Weights of a small mixture-of-experts language model, trained from scratch on English Wikipedia.
Size: 8 layers, 91.7M parameters.
Experts: 1 pick a token, a softmax router.
Below are experts of layer 5 (counted from 0) of a mixture-of-experts language model. Rows are named router (the router's row for the expert), down (a neuron's output weights, with its number) and show model dimensions 80-159. Each number is 500 + 25 x the weight over its row's rms, rounded and kept within 0 to 999. Numbers have three digits each.
After each expert's rows: a language model's description of what the expert responds to. This comes from a sample of Wikipedia text that the model never trained on.

# expert 30
router:486493494561506497455496536500503474483448513521548506491550473511524502501524531513514513499499515462519503475480451492524518484450498526508515525518479511502463510481510481498506480475453512504491471534448527464519498498488486471495499530
down2:512487546483496503481483498476507555487492518491510463500485481481464494492491468490527477506466464535448513448540496517519518490521499505459490447470480426467536513491492465552469477472465463510504474515545473498488503523512493492484495505
down3:477545505509480519500531465451535522526523549561501507469467506513504503473502489546512473532479449484466491476522523484537486501495501498545496492503513521542549470497505533553512514503482495486466523484500530489512483505550516510474480473
down4:505484510511465530499486480499480498530527492488485471532527455492491487503492468525534512480536476525488482541517514529542501489502519493521479488476528490509513500471497525459513494523481492513435506514521483541520508514481516531473523558
down5:476522490526450469481449551478493492518467541520503464520509502486510465503501466504505514495527473497497534508540472486472451540491528435533475485494524538481502517469540524490515514472524485488487492438508491483527531462464463514506488537
down6:469473482484511554506517473444459563481542541501454521461534482526506493463488510536492510512491468489482442489520500497512517508465521502507466498475506559445506531494485511502467529529522520556536494536497495532500531495501502486496501453
down7:507507528507488521504488495479492507479517505473516506459496483482474499549481512559461519508528512501519568478486499503456463516506494504506477481499521487474514500497490491443495529471529483489504476529494511491446491483544520500503526490
down8:489508527478509484489539516477508502453507514520499473532477500502520489481469501512500477495451467484504518502468524508500480512538471443503498559501526493454526484537493507529524467519465488519506462481496500468478483463488459479499447452
down9:557505529493482457468535475479499499540500505516489478490496508514468470531514492534498514478467529508511493495497511437468516481461505511474478493471465468516462431499461564497521492476480532559504514450470481525492517475490525487535471493
down10:489513518472546522480449487464537510541477478529496490463520539505518532510483508485525495510491533491493466489505498478510523507532493474471537483540530502539529518501517555517494507477527508522498493507486449468476496501478493537501490522
down11:495473485513465528490536486483464525515518503516488508515460492500495511513503511452540492514485498444444521515525475497489462432535464475523504471512476487496499488483523500447508553523501470457530506503472499539508496478445517491442520513
down12:506476455455508504520472473522464506494497460543516489521474434483474489475534465488495452493499506525499486488536481528502506511499497493505536496552502497453428548448498478505501487502457489459480500521504559506517489491489518467518525532
What it handles: Word-initial prefix pieces. First pieces of longer words split by the tokenizer, Latin prefixes like dis, ob, rem and pieces of foreign names like Kh, Bh, Chi.

# expert 38
router:497477489532522478446529481501504488471500496522469486521520490457525536469531520455504506492528492497517488483497491532527482490480490518478521498555527525430500535482458481479517483479475498497505516551509506468512480481489502510482519519
down0:488479481522485485484504489479480506564507511476505537461503482524491514555480506514503497468526484457504486502502541540451457488491466508495516513497511494487487489461507543494487539498507474504512512514489512551542463463483487498502536491
down1:518516445494523488498493511513484550508471547527526504497491501489483499458493508521516543530496465481492483480502477459519506507471483539492528522451487436496460510486485489498480478530514467508510466457510559483514471506497462452476478514
down2:475536514527488518495507502508519496518516532512461488543483501503557481499492497499528500468541464513437451461504492505548520500490506540470483508502476461471515461477505521466511506486493471533490470472520452506470519447520533509500493514
down3:467508479515464511505509513509455479463499508539552491514470473484524464480461521469481515535462465491478502471519502506498528510482483472546474486466502515555478482505518479508470528537467485446525466532466517506509508543482463473473497413
down4:534496454530510534499515508475526501505507545423536537538500529526521475495544516530511488482489491477517522455512526520461520560498510592458491488488517532497489467500499444483526494506552517489505482455518523474448479553522468502538552507
down5:489448473532506511505466499509488531530488516490516464518515533485525519468466485517482515498461486487480526480496495507546485496502530541482448461455471516460513459529557490467507494513530490484497495524486495467488533518460486454512477515
down6:468499492517520518496492504479479524488445496501513465484497468468523514464491499515440505470486503457493494493492446487488482457498490508492492504485499480498455436466515484516452431511509484484493492470499468471513456457498492506513495468
down7:550465513498498472463470498500472495474471447494532521517500512498488513429485436470508493441532541513508500504492488483504520472493512487509512530529561483516481490496458508511485483514467491479523532459478537478494521491486489498479525462
down8:477458546485521467485504531538515520512479511483491515514499493510504581528536546472538556514534487511507544509506514484503459505521480540472473511528504472476517487512495512529516497552511468504512533485490537499531519506497494505466467482
down9:489483519542461501513512506470505476514480524504469529469528522445497464491457518523484496484481522499480468495529482497508509491476527463467492481500483486494522469461483524522493531505542436523528464499512476479484471494517491455524494496
down10:483476544484472487514500506498477530487482517488503483484516493487457486477496491520505519453495513529472530478500515499478481532505489502529487468517488487551510474505494510538522465510452501501507490483535481545483510514475469460505507520
What it handles: Film and TV titles. Words and word pieces in names of films, TV networks, shows and awards, such as Best, BBC, Lifetime, Daytime Emmy, Comic Book Guy.

# expert 15
router:503467533527534466482501486546499489467466500473517456533488501518509513499522490507457521509501508506509505493463442505500514471481478529541546537522525510480495499485515509472491495461506510506458531500493487495460487507465464485498491527
down2:501513532473493524472480510497471459463487473533496474516503503490475480487556496470494523498505494586475485494530505504515510512513498540514528514504471515485521494508518495515508462534482509456519528476522536510507502488492500506485452487
down3:477528510494521478515527470498501528477501520532538464497521484478479474530486542543508530551492515449560511452514524445480507501473464477455478540456505503505476504506497512546513531546504498511492516525448512499508525552497505495490509492
down4:484477533443475491500501516508470472533509497531511522470522531516519444476510491509459505515461539523501502468507494491490500514465483514469502489459478505496527531497515499517502463465523497507463514495516495470501584513451491498475488493
down5:459498490483508516478437541526493459497442492534486482487478518494520504500526485480466521501510548519514525511442546500484489488501513512445433502512529481476472476519479522541497489482476522532489514488476485524485448487485535493489556499
down6:494463532512494518494473508521507502495478450498509492493516501517480466490522495455482501464557532491515520489506490456550488474469530534504496521495454531469513501506523509517459527479493517510466487461489482547524506544498485550510500501
down7:475510478491522502462544531469520502501463508542514519549520499514494500483492487471509500513491482535539471489537508528497478534510482566524508511494532515503539472507502481518534495505485499503467502481510491534469464489489488472501492510
down8:537480494471525489490497536512503487494485531484524528474488505458512492491483509462470460484461514470446513489506465520495526487488472501495521490473485517517488513456470458507511510508488455497486491494498490440470495523508514495480522459
down9:510490556546521513460551501491519523532540503531507513526476472479501478502485538504479523502480498519504463512498534504518487507433491519512526527549527501502528466466533517540529508490470503492513531548493518523505511501516472470479483533
down10:517545493489524479486502468523455482483510525478503517535537458520545506517502553480502499524479468461464496512495504499525530510490493524513508471514479514508525516437551500522496542525495504489524530524544508461504484517484495523521490517
down11:504511485509529489459470506479514501469503501471522522497459475480501529532512486509503464532518497549482483492499527486444478560498505488501472546474504499501504535451492492509472505469489500467488486483472504500540519464523480499497492542
down12:536514480534484489508487494562452464463494469514509477498471500526533506509464510453554484526474529520488534516513485473532520440526483509475496467499526491482547478511474467487518488504478496507519492565524513493528485541471482521500510492
What it handles: Sports orgs and abbreviations. Capital letters inside abbreviations or codes (U.S., AZE, CST) and sports words like FC, League, team, Cup, club.

# expert 22
router:465500512508484515490556493524508511492522517503469481485520487466516508479509509496456510490497502475543480483498481469517556506456494543514534500547489505440519503490488531486507433502476457506467537507497493522487468505494501473505509499
down0:464473523513526433533502446497526474544536507493504501489491506517504506516515466508507486549520500569501493477497486520503481472465511551469558504525431447510524503516491492525516529517530471525487549488474496511521490555523517492508526473
down1:470498467501462468472480524492471496518535499528493503546503508517529491521497529489532481543507490500518480503464525575533460483477514519520514461456515540527532536468480527497505554479478525474515498508523489504482531467557495493488475513
down2:498494482514522470579484511486471496541504562479459455496523491490504508469542499505480521504469537476506499492509492520519512460524523465486519503561494481494470481487525498488500496499546466543503471564521490519507529558526497531529519546
down3:533492488482508487551520511489511496513502504480479504498496493521507448512459536493483485485500496495538467500488494480520477486525515457513526534530457495519537502476516480512537501479493487561503502468464481548552485512491524481460479519
down4:495512492477489523490531566506475462497449468491499513468550520538505466498507496499520477498523461489529453483527514492502449520462504513509543530514490492479487515499529484510452487485529494555495495502473521457481511473469489477474528498
down5:509498463493459556476468483507485528502464440473517524516477484532555516542484483500522499479467509449517474487476511522479537454546505496490487562480530462509494513519456453488560510516511540506545538495497498495520524501514480475492487458
down6:490506510516514509487492514484530490496513507526531491519524551499548475492499510519498459485508510482502472521497516532468489481510505486457469519469488474493480513516504482510561495493477498483517544521507495512502484534501514482522522534
down7:535515499466513518495504478492509533525469482482507535517508505498517508509500551515467509495482519472494470509506511568503502460498484495545485508552501497526525543498493451460449523544482471514465496491467500528500479526508532468496517473
down8:484504481538504501476525504501476522517522508519497466501487440504494507491534563454534536531549489482524505448480467473471511533542528466538521476512471459503483485540497489486517511511505521485487498525471475523556526503509494483543488489
down9:497538520511519468494513487501543463466485481509527487530534508549578478483501497513541479503493547486484460523488473534527530491462490505531507484504452513509487536477484465492540459471507497535483527467549502506506510483517479463498531496
down10:511482543516477496485492478560516490528477499486445496520487488477526515467495467482522509500516476530497501516521501503497482476504457534505472432514464461488523533501440472458548475515479469496487475509485472467519449462493487526478505494
What it handles: Short capitalized title words. Short words and pieces in song or work titles and foreign names, such as Be, Me, You, and Romance particles de, la, le, do.

# expert 33
router:508499478518529480456539517517484454540475499494504470509531469510532535501492513478510500503502530508516508474461499529502493500491473519514486519536500540479514537553484508490485504460449518487486514532474505531510494473483489506484460538
down2:486487494465515500492452443526478508474498459523489449532531485524533487517531512494519511492518506486508527507505507475476551476474498439514472515509522520501506525506517473456528486493524484449483485542462518488507497502462505489512495448
down3:535516497534489506512514503490513532453479470478476536505534520526497499520479537511512548427501514484496519508541516530493465491541488534494517506430460546457466520506445526517473552488554512500521506547508479510517540531516506479498500523
down4:457505511521458562498500524496484503490507513476489464512493490557513523486506521491530525463474503502490499475488485456446519524523536543546530462477480496531504552472486519519481485459491519507493450539504502416456504476512521485484516468
down5:503505520485507488471480554496519524505497474470497480494512485521475472454478513497508531516518524523493456523517478523497499446504455498506497467522509501525520543539496535491487505474483454515527507496490503502472500488448470533532529465
down6:499473501529485478471530501563526482535498483514461516514481499486537525529480530490501490526529508510448538498514500472500522461505481505508496511529463471527506494516500523471469524522466523484488482481500509505482487456458498518506521509
down7:468484477489486457532490491491500551518521485530489447496525480474513514515519497520489477495482514475459506529444502445520490521535472471503510499513504467496493523513532521531495490507548474502500480495504432502562503470478469494509472436
down8:481472483468473458476499499511454509480498498485491477461492489465456461478515514516528497473538487513424512451469455505532478527489495467470513512531505458519492488495500497514510498478495472533459456513519483521443516531508507469518462482
down9:531505497461530517509494484499506482487525495519457478520536510499489521497498480491508501502460518476512440507475526495510498506522498504509523498484484536509441498486490496460544468518502537513432490489491506476504502476515505499535475492
down10:530476528485526469479463496514479471482550496500534517509516527497522525474539495545549503490487510484513520472570490492535534547551517500525509511468511471483537496513494536492485508518478479518484557483532491500483460494494487534476464530
down11:434524476542504545479527486500477518465490494511508535516483467505483480467519505494506528489482482484505429516506465477482513533488457474489503476486508523467472509458486480506531528496492550520494486468484493507482522524491492538498480553
down12:527482511520487527506540543521485514482529451477503464492486501502452476491500510485509490478575539530471525505484532442483477512496488452506513500494500532490518517480474498456507498513533472509548494543487524500470486484470516480507478494
What it handles: List dashes and hyphens. Dash tokens starting infobox or list lines, e.g. - Added to NRHP, - Area code, plus en dashes in scores like 3–0.

# expert 5
router:476449464507505484479508524546493521464514481459502490543552480492489500522518526485505539458526491475504491483502498523518551461472480521476515513497503499492491523503483476447517485490482519483510502503516504488496501496469515485478489489
down0:493515504515515505510498494508488501529500539452504545499483473460487532506532492465457499492491460472497508592450465481497520477501512476481479513497501495537476517507487470473483504508476501464493471517485488535516457507504513498508530515
down1:496516531521525504487499531542540521467483477512482517502490507471509474467501557518460529522494503536558503483504514503490504520535518466545507492497470499478466503526513500476523484499463522499495452504497526486517503538460493489499501521
down2:510501523478493529484464521485488509484460492497543491525511468484505523494497461495462531486485486491500565496488525460481481494541511469510473506490503438489454474536503507525530547506524508527522497507484489536499561487519464489479512488
down3:484478533458503513524503504488468476535474511483471546488536535453503474497496509474485518565521502480528470495526497536498485533483514488503497510504484499520499443527493514514488514462526510530497482544536509508454499511466516449511511507
down4:486509488532515526475537494498490495507489494520508505491489525485482559535507476477465529548489527456516507533505515512513519513473519481477478455429480493494500473506478479514559496525469535488468499510496491526484475479480511505487509535
down5:496498535532491487479499535512488511565516505488475478509529490473487494479518479554529481477512455503516508519539528446492492495500511510567495522498481482455470577480544517476479493467524498482505519490525495493486475522482519530498499503
down6:536486487478544507507491490505457511538511516512473537535511527459529489442512539486540505447468551526497523468467507552495523535489523524529486474468516521530478506455494506471484496492495529498515506539514490466488489561499497506482433502
down7:479506483541522489501529515519528508547463530511478491532510463478430520520509518455504486522480506495536496560513497475542518492490476509540500531487498498492484514502465474525494565511455483494522504524502497508480497559490464476514522515
down8:532525532500466518476487487508497507539531499539469500493517493500505536485561466535514560467509513517509539505481473482495507505429554499487493469478443458513500483497458486478512448518540514549512513471542518490477500460528489512453518485
down9:511551493529515487514480463498470468501476496511512478479503466445489491512479533560464460481513524530519461520539475494492533483524476486466466426500480504555508500486471522471491423521510498497514497507528476474489479517502518506502524468
down10:492480448483543501547485530524517475534546507527483510500475541509535533485559513526498531501537499489513511505498477492474538494507473517516543491499466502480513499475490500495548495528476477530494444553493523532502466510467478485506508525
What it handles: Table pipe after names. Column-separator pipes in wiki tables, typically right after a person's or team's name cell, e.g. Tate Fogleman |, Jerry Lees |.

# expert 11
router:470504498492506445459486517550470500498494448525490484496487512514538544466510558509474539505502498479530515478525461491535515489446474508465525516509522470494510500482522476471491474484482475485511505489493520502478476508502480486489485466
down0:478463496542533492501461470510475510544535473464535503518527544517458508529516517481471487484521484487497483473528503484485491474530481510576492519509537495475492474455495514481510508473522531522497528453515500548498538499504503538500506482
down1:478483457500506486517524546528518492474497466512507467491505504481461443497494486502528488491472466535521492507517535501529495515495489500522547499530507485465450498482481536462479517532516504477507508481527540509501506509481449488497472511
down2:522508513512520484539519509518510489502502476509516495471510458479521544481519475562502504540536479514486529509483492498480538482445456504531503516499498477471449467529500525532475555519483546492497484527505517495570530503513521477493544449
down3:521458445501532526465518491470514496510501467477464492515496483540509535470520513496500479510510497530464575528499496512502488473512513467498541518507478463488522474476442478508526494473486488488497486487526474453493494497477454526483515520
down4:470542485514554497509493572481486505511496496511548512460532466464521501505553521505546507471519483518480466474515527485495505523484534518513498509473507463500487512525453492539492492500500479485466513536514497475544501481496500530468497490
down5:503491520496545503485500473513524500511490504497494519485447511544514532498535512489494536489501514478511497494524518478506490502457500489502527522495475542470490484483492502479513543473487515528468540482483530448485477507491490507486513487
down6:529507491501488480465500481568478491497461487485495504494533532511481501405514508516520540526517515515497525493530471476500479496499472515469503485507517470518492466496522487481500467494465500434504527507567493541489504487497502481473466528
down7:538533474547545521498457519516494516508529535496514466495521516469479517466504481491537493496474490521497480512550460500519478524493499511472515476459493516516502472563523466491484489514493489495498514500493494454481460518491480501479497561
down8:496537496423479481490456491514502504523512516499502530534517484526506482493497514494494473489526496504524526483518500496493510488522492511476507516511510501512510496458504513528475482498480484464535479544542492497505492516517494445490551493
down9:510513508501486502483484508496490476495474491512530486515519502522493479455478492494473522515481519542467517505571480505487508526510504489524509468479467514515547555505446543476477472461493489481509538451473495495501535474481491473510511535
down10:537494501539516489558509504483531497516503472463487430463474496510503495499503508529452533539497520500519523506537535476495538532482509471489497444486504539485495469502555503513463507482484489536493538487496498530497443530521549454488492490
What it handles: Romanian names, Latinate stems. Word-start pieces such as ci, gu, cons, int, conf and C, often inside Romanian names like Crăciun or Mugurel.

# expert 28
router:494514484500489513492480497496480504485499435548539470539480451490500508539535503542510511488537508508527518432523464522521488488479477497472557532537544527493476504511482481491525479491498503478467527499499506468473535506476478478467465492
down0:471481493506499497555503493512487534489503529496465465464482466474511527504520510501514515525489521529509464479542496455492537481465494521463477502526502484497487511442503466489476486491481514529457503495522482511542538510488511480516494536
down1:508527464506538480500462502475499508553521525499515525496470495459497482524532469529504496546493503544495456524526476484481483545532461521498526527474520544537468527507482480498457488490513531510541510535524522486484491483505463526503501551
down2:551490534499505488491483487481504452506520515458509514453447481510458525501510511491504483505506498491533513482492520501487500525498486526545466527488488507549519479481516518525518500506533451463480481491502498475508522476488487544481488481
down3:499478544558465548507524509488486492534489486501513465481513476527500504517564527507500511475516467451456520491524487481531489496505469509522519496492456547489504474474448482510466433518500529473502495496510511522485497537499508516534494472
down4:466521494501570493471535448532447506533495496498518469526493473499469489503518507452517545463486497506487479501459517482522468536483536499504523497524478465461555498527481491515490473540501464507482435491502472481475469492518514520513473510
down5:455507492469433545463502532531495489481468488516489483437493492518492536477444481512525521462470474494550497479498461499492460510485455501506486494528499496543479499479466534548506497487531530504452472493508504521507485524502519552464524499
down6:517487523486475515473479464503526492492506476488503508517520485516442479503525489469497504472539503494520483509534500468514495495529522506506520551514498481496479490486538522541486491479502469453482463470483517524505520481517522471536495489
down7:522531495513535507479501502482504515497557487459513530524513488497474495492536487471515473470497511530479469493475501445483509478504509499499481465537450500468486475521502508450528511556495504522469497467501513497460506486489510489450500492
down8:514507502494500524470487491510485494545464532526508499492502468523530481474514457528472496502487486516555553491474495496502456455467533512503478509495513541498487492521522464495477480543506469491515521494478478533475470468477472552543484510
down9:506528476499522523530517490503492527515468510484570453477483526521493500531471485541529512511509460486486530503515502521557508510506485474535503500471496482496564517485519477494508529492501499503546462519562521462565494446518517526469478469
down10:513525490500458486514432541494502484517489494512546491491521540538486484505507483554525524474501483514497498499462520510505516487497496460524514488459479472540522489507552486476536494509503544471471513523476522506524479487465478490451504489
What it handles: Months and time phrases. Month names in dates, sentence-opening In, and time words like year, month, anniversary, mid-September, after dark.

# expert 39
router:507485520489517449507513478551507527507491507460539474494530452488505517506510521493466539508516496466533507499509468507485517482468511530489506525510541506484474539528497519467499458451500470496497493522442517496497483479451479437461480494
down2:465511545480499503497551494536531536496495524513518531540512531495455508446521541506543507488522527526470487489499491516520519545509507569468492496477510452514540496486459530509531514496533529502515451528542517488505457495522500511516479496
down3:465514466516507484495507459466454514542509496554447483490480479515490469476493481508541484486497533494520477530519539538466510472477500505510508462523524520459463491529515490470460488521525521484490539523530536480479534465489464531495499534
down4:513513516503540468508500498508477449492515533477537519499491505507468485499474503517504501533486505477511451542497502490496506539487506494516550507485537487492480503505495473505506519480533498504438453451490509489501511454503484535499516470
down5:472470522490459517556498531486481467497480516491491541524518488536498521491516470484513515496474503473506533496433492529457557491542503494480519499541479483488494492476522522495494481506494508489516469486503482492485475525539506507487531528
down6:500503505474483518509471500478500447518500495513523503494509486500463503462514518536486482491492527470546513501533500487533493465486513496497498494564518535523515525519521467485498518484459492516510488491506488524541528515492523521533531477
down7:494493471551493507512497536544502537491502497502501488509529530520485495523470513502501481507474513496522488489469527485490523472511511493495522523508490485491494546497484504503479474473530498509527485534501522487536548457495492483478536533
down8:533514477503515497534494525476522479569478504514458515473497470518491500516474500511494450514523507486539445493493481524518505506451509486504503480514469503464481484501564492491499503493501551468525528472486501510487515499478503520512496567
down9:481476502504495478544500514489454446472499473485505489526544486462521501480455516496538523509497468477518451479521521491543526519445504488502499502521502514517512495511505500456462506547459526541439514475521455472492494490493546500484478502
down10:516513532469468454457499496487490495531507480504468514490436481534468470507490444503493514491485544517530506461489485498492501506479502534501475512548494433514483510471519455488460521501514496479481503467504462494467529478518517531501470539
down11:486496521542510474470498549506464524491514485532503469469505502498520539499518477541457501480501515513452488506487533533514494464479468517503484517562529472486491472475480474489532506504490548521517489492485493486512472478462564491506506491
down12:504490483503464467543505533516492493506472491519491518527567489468513490545521515472512515439500507520484531480530503517569496490497527507457531461500509471487524485528499513491501454524487474472498492562474484487518535517523536496528498513
What it handles: Paragraph breaks and quotes. Paragraph breaks after sentences or = headings =, and opening quotation marks or brackets starting quoted text.

# expert 36
router:514507491498535508518559467558487525475475452486490448538515472520516537476530511506486533496504479543521541516509480516516522493459520552521494486527518526453472518488515498484521485507489490503517558494479510466470493440492508490492491497
down0:553473477439498519503500545503483534523467509524495487504537474525540504517451499467542509482511487516493504490481529500515516486499520468510484526536498465508500496481522476483475501507480481488481454530510521498503541507497505508521554458
down1:489550476506541526515462506509494499507437470469458498487498478476515490524501462507488450495518537494517511493503486530502477440513525524513533516536506471479482525567522519499477464513483513519494483457475487510478532507448518466488531477
down2:478503480529495512444499526470496482487484496474484506475494468485484452510471537490530502481499508506467522546470500497481512517503449479517504510504484485467514517525472484517522500529489520538475471513510484515508502486521516506528500497
down3:496501530505545492520503458533532512474492442533480525507536524524472517471491547498566526512511562495487534506459473489551554529515499498525468525532534500497464525512472481486485481488492475521447515507463507475531482453478459508530520560
down4:488498525500550488462515538511566475493548474478561491565541480504505476506487505540501546527474497455462485501493480484498456500537486470484524492515509498507518545520465489508521519465477510501553506512528488498486550498458501499489552488
down5:460513489526500496494503492504487517529529555498517501485504485469487494483463494500537492498508485483504507458492478481523521511520473484542479458533499493534530469437490513482483539485486490456487501503461530528511514500514511489483487488
down6:537512493495480519494443459503534488512469507477517509450543537526519509518486482480534516511525533539502469427442494509530503501517481502481540537499520469502490517538517491462473519516491551512504510511536564489506503504485500508511494492
down7:491505495478465489453449520511492501498532507500466468443489519515503495528490518521516540510508485494495511501506534520461478496516506525455512516481498506458517480523523534505556553492491491509527520489480495517469536517491524487482491460
down8:476501460471502530473527481496445484575455494501503503521560502494536531490510511475518473524529482508479501473491508500464482483551472505503492495473505507517541495467505539482471519495480533452526490493521510496496558509460547462522496553
down9:491486469520463475485504535505526463517520526517501485504520493501511498479444446503501504480531502501528465480476486507491488502521524495468506520505489498520500490535548459469507481453491503537497493514530482504480521516481512536457528532
down10:473486490493507572522512474509486539457480533492453474509510511520486535467545511476438518523513509539474501521497555505472510483511504504503490515489448471478486486495499490504537512487521543458491507495494494527473480522511512500478476482
What it handles: Quotes, symbols and naming nouns. Closing quotes and brackets, LaTeX and dollar symbols, and nouns like name, term, song, story in etymology passages.

# expert 4
router:448512453504489463501533501511484501513504443538504515492542459531529531438500506490507565529490501526524481498546523503505504471495477512483475523543505474476469550495502496479550465519476528501503517541502504486546480473518453481501506516
down0:484516479464531528506430473538528506475455464488490426500504515525442528506506480519480496562500504509516505487502513482482474516516488505487505508505539541486456481489499476504487430489538477504490461549524480459503500474538498502486477518
down1:488508481504508471474499493519472473535487517492515525498467542507478494538490453493513501475491488495503511516561524496524505511455480509501498552482505499481520518510490499536509492505493543508477460502479508514529475496524449497499477519
down2:511473505478502467495482536447476496491510480471500482495522508458466492518531446522517439516502426499439510505487505512465523494474514459520540501524494458501488461527482468512500529542535510476465495487487474488485438469503529506505509527
down3:491481529496537478498462490448510551415493509504542455500489476568509491479495470515492496497470492492488491517560483498455504496507482512516552495472526495466513453495492490502490482497523484514471528504511500549491524475495495503498497481
down4:526498469507531461519495474458496516456519530503469503512470473545487496459504500508528532470459491512477476473450491516514493509509464537507481514514474517495500511470516510487535472506477478527534484513489503501513513512497488484487502526
down5:492521520465513479514476479481501498498476495505466537492490487450505458525512543506479469467512470512481550495559480496486476487458518450504496543488483496477502470510536503473489506544549491490487504456471500479541514492492503502507457499
down6:489471488477527476512499576474515499500478519502482492491494461536513507462473448533492477466517491531482514455510487478502483521454500466475504536509524497537508534470500557519529518492499541509499494469532497504481559443497459497475495512
down7:464504502477537521516494490505497532500506463467485515524523519498496504481506448535488521526471513480504519524484531505491510537479479525502498474490510512510500489543484485499505501495523500523521524487527523527491459548559483528516530515
down8:496506499489469491485500459511493504518469506492488450508467509446517494531511480510448432512459530468514470546455498519507481489482531504485476506487483498537477552512491526538461475521495491531504490513454533500454495478508506503511516480
down9:491514491536550510530509501526536478515512431483531474492478479523549536517450542494516519500488523513480520557506507505484496544514480501552508494504472508497481542529507496541495535523506476551462501511502499480525495495516523460524539470
down10:534499466482474511474465465457461521524462540508513494478483505470505474519541478523509486512519493490465509480517457505498526460536436503531498462490506518499553457496514521589490551536477532486516493495549483493513521504499520526492485504
What it handles: Foreign name syllables. Middle syllables inside non-English personal and place names, often with accents, such as Fre-ita-s, Jes-si-ca, Keng-ä-t, Erz-uru-m.

# expert 2
router:485483512517511486501500483546501477531455503500508468529548444527512494507481533468505539476542532519524511479499487506479556483441479544467482522519491522486485562491509468506491492471451519480481502539482502465522448483496480491460465488
down2:535507490495551475458495483462495480515452552494505544510460519501472502511496518511554471475527502509492469496474523528506505517480475497539473477494517500539450494502483487481528512512496468492544479504515459548501485549473507520469502526
down3:552461491511525464463517518489516524502480490531504516520536550519476525484476499491497528502495509524527481531522490524503534511478507496530488487500470485457467438466500517497523514491496518502489521488479513479475454488526490525524495477
down4:533515467468498429539469523494493513497499475499516504497503500529508519521455511528519482467461528450486498531525522523478499510513488485473485490506478510522529524490491488482538454531503513518472479535505504526471482476501521513498477511
down5:524456507492489504450539500492474490472512550535515529499509513490489553492466546501534498522526545540476532506556487476503498513497499509477505489471477518469484524499526475528474519480486499493449498511516524502493526489530492514527503515
down6:492492490510518473486501489525510459450512533524487465469537487503542558473491459462524511520545473489466452460514508517510490513507491493505487520518499513507544491477499491470491483493476472478513504520491512506503535509541548492518525530
down7:493430534517519538519534550487482521541474486467479507493544485522498483512476475516473460484514498504507509498518480492501474469536479453455487516520502523551526545505507481508458477498469496503537475530525467529485526508514514535502463487
down8:486521458485516506528517454500500491468500489517499509508483530471505464472533482512529502470486508511544471456481490490483502474457494507485500496491486530475498541495564517504483450461498462450501489508467489506471494500451495482497470481
down9:499488502523483500488492492499527528468525462481498510518458453520510490486491501509481499485459483500527506508513470506520493522520470506518505494485518474482542496462525548491489501498485502496500499452490428453517498517510489478448495490
down10:501530509531522515476513580489496482494508477504523509538531517521541498511422520523518500477518506501491496492476511479464486502525491540521485507491532523501513495506475537491520495484473495533490482487515504536485522525485517493516485505
down11:479555541487526440475509436513488510491518483487479496498508533520471502464489483530469546534512543443498452521480512472509487515532456487514480489488529496479485535551507509476482521464500484498499492450545502516523539491517490497497532491
down12:439490466532491552481492518457503507555480525477490538487508503492493501504517523510457520483524427507493510471518505525510512486461515482485486559525515492514499496515502524474495524457522524507535530521461525501478472448484480519541489513
What it handles: Hyphens and apostrophes. Hyphens joining compound names and words, plus possessive or contraction apostrophes, as in Rice-Eccles Stadium, semi-finals, Rome's, didn't.

# expert 21
router:509457492522471530471489504566466471482523472480534508537485484467497551505495524534474511452536492486477512492552473535545491509487525496524495506524481490481530551486525492495516468492496487505483515540457485501507527495487474476506480538
down0:516480491514478541526539468543499510481482522508503467490482491528491488503486498498470568489555500538531492479453506498515494505486470500510511512552536482522464541472506505470503485550498550502520482447502522509478500551496548475471506516
down1:516473468537466454477488501508471514506510552493515521487499510531510439480528525498489497476541559564492493517525531512509510541549516496518532501534522481520518487554472498548498482507505507494494546518538494530477499510542488466507522529
down2:467514479503475516511492526558499505512522531474540525496480495486499529494511505520474500474491540512530536507533495515500478475520510516489498486506466475536515486498474505491541498503525499486487473522473542538488517488475518502519541528
down3:551498490525497545496511502448483525454461487543483545499486478473516501496492470509483524513549511483524501477516508496508455568495485512525504529585568488524501529497471503485501513538515504523517508452501483472501506514452523473552497489
down4:539523518482533480544514536516513504519521495503463514495494508528557509494449474489511453512509528486536485482513481538485539477484482481491509532495501491505489474467531478441528479485515531531500485476503484457530461466485479531511484498
down5:513544499479551461496469507507516524503517476509505508511494517494520511510498521467473456452534459483518479468526535499494523448540448535483510470479498475482514501502461510519512490485504467508511518496499462533503487469500532515476482513
down6:509497501472501513539501452504471530469533513495490523554528490505485511489495492477506505513534476486484555502480477496508492482513496479489478478487492462510505507495479486457511519520501510491539534500515479476545492552441469520467536466
down7:516487480458509477509523491479492483506498530506470521494507536525510534500503512558493472486530453514482471506551504523483481524500516519449491518479504475556503491525481475452527467541497479524520474447507483500485506530507519506510480473
down8:515494522527495509474443473544477509496477516501521538506486519494515512506460503543519488487500501468511511482475448479504508476500504532510464510518537492470453534471474520517479523519528524500504503501544452525464510481503515504472480448
down9:505469500481512479494511510449488506496477453521543514469539483548497502526506527456549548519466516545519469481489491504492496495519515510509468520541524489496497527453479514472481458472514476478477558524512507470499488474490513479485532496
down10:523530520493491481442513457486495508464519502495522481497435522508530493508540501499535546487499497479535504491507510496493530467481486516486468539510514469495519554515514484504462529522487488488510497502484519520477536459499526441500514477
What it handles: Short word-initial syllables. Opening two-letter syllable pieces of words and names, lowercase or capitalized, e.g. mo in mobilizes, fa in unfavorable, Ad in Adverse, Ne.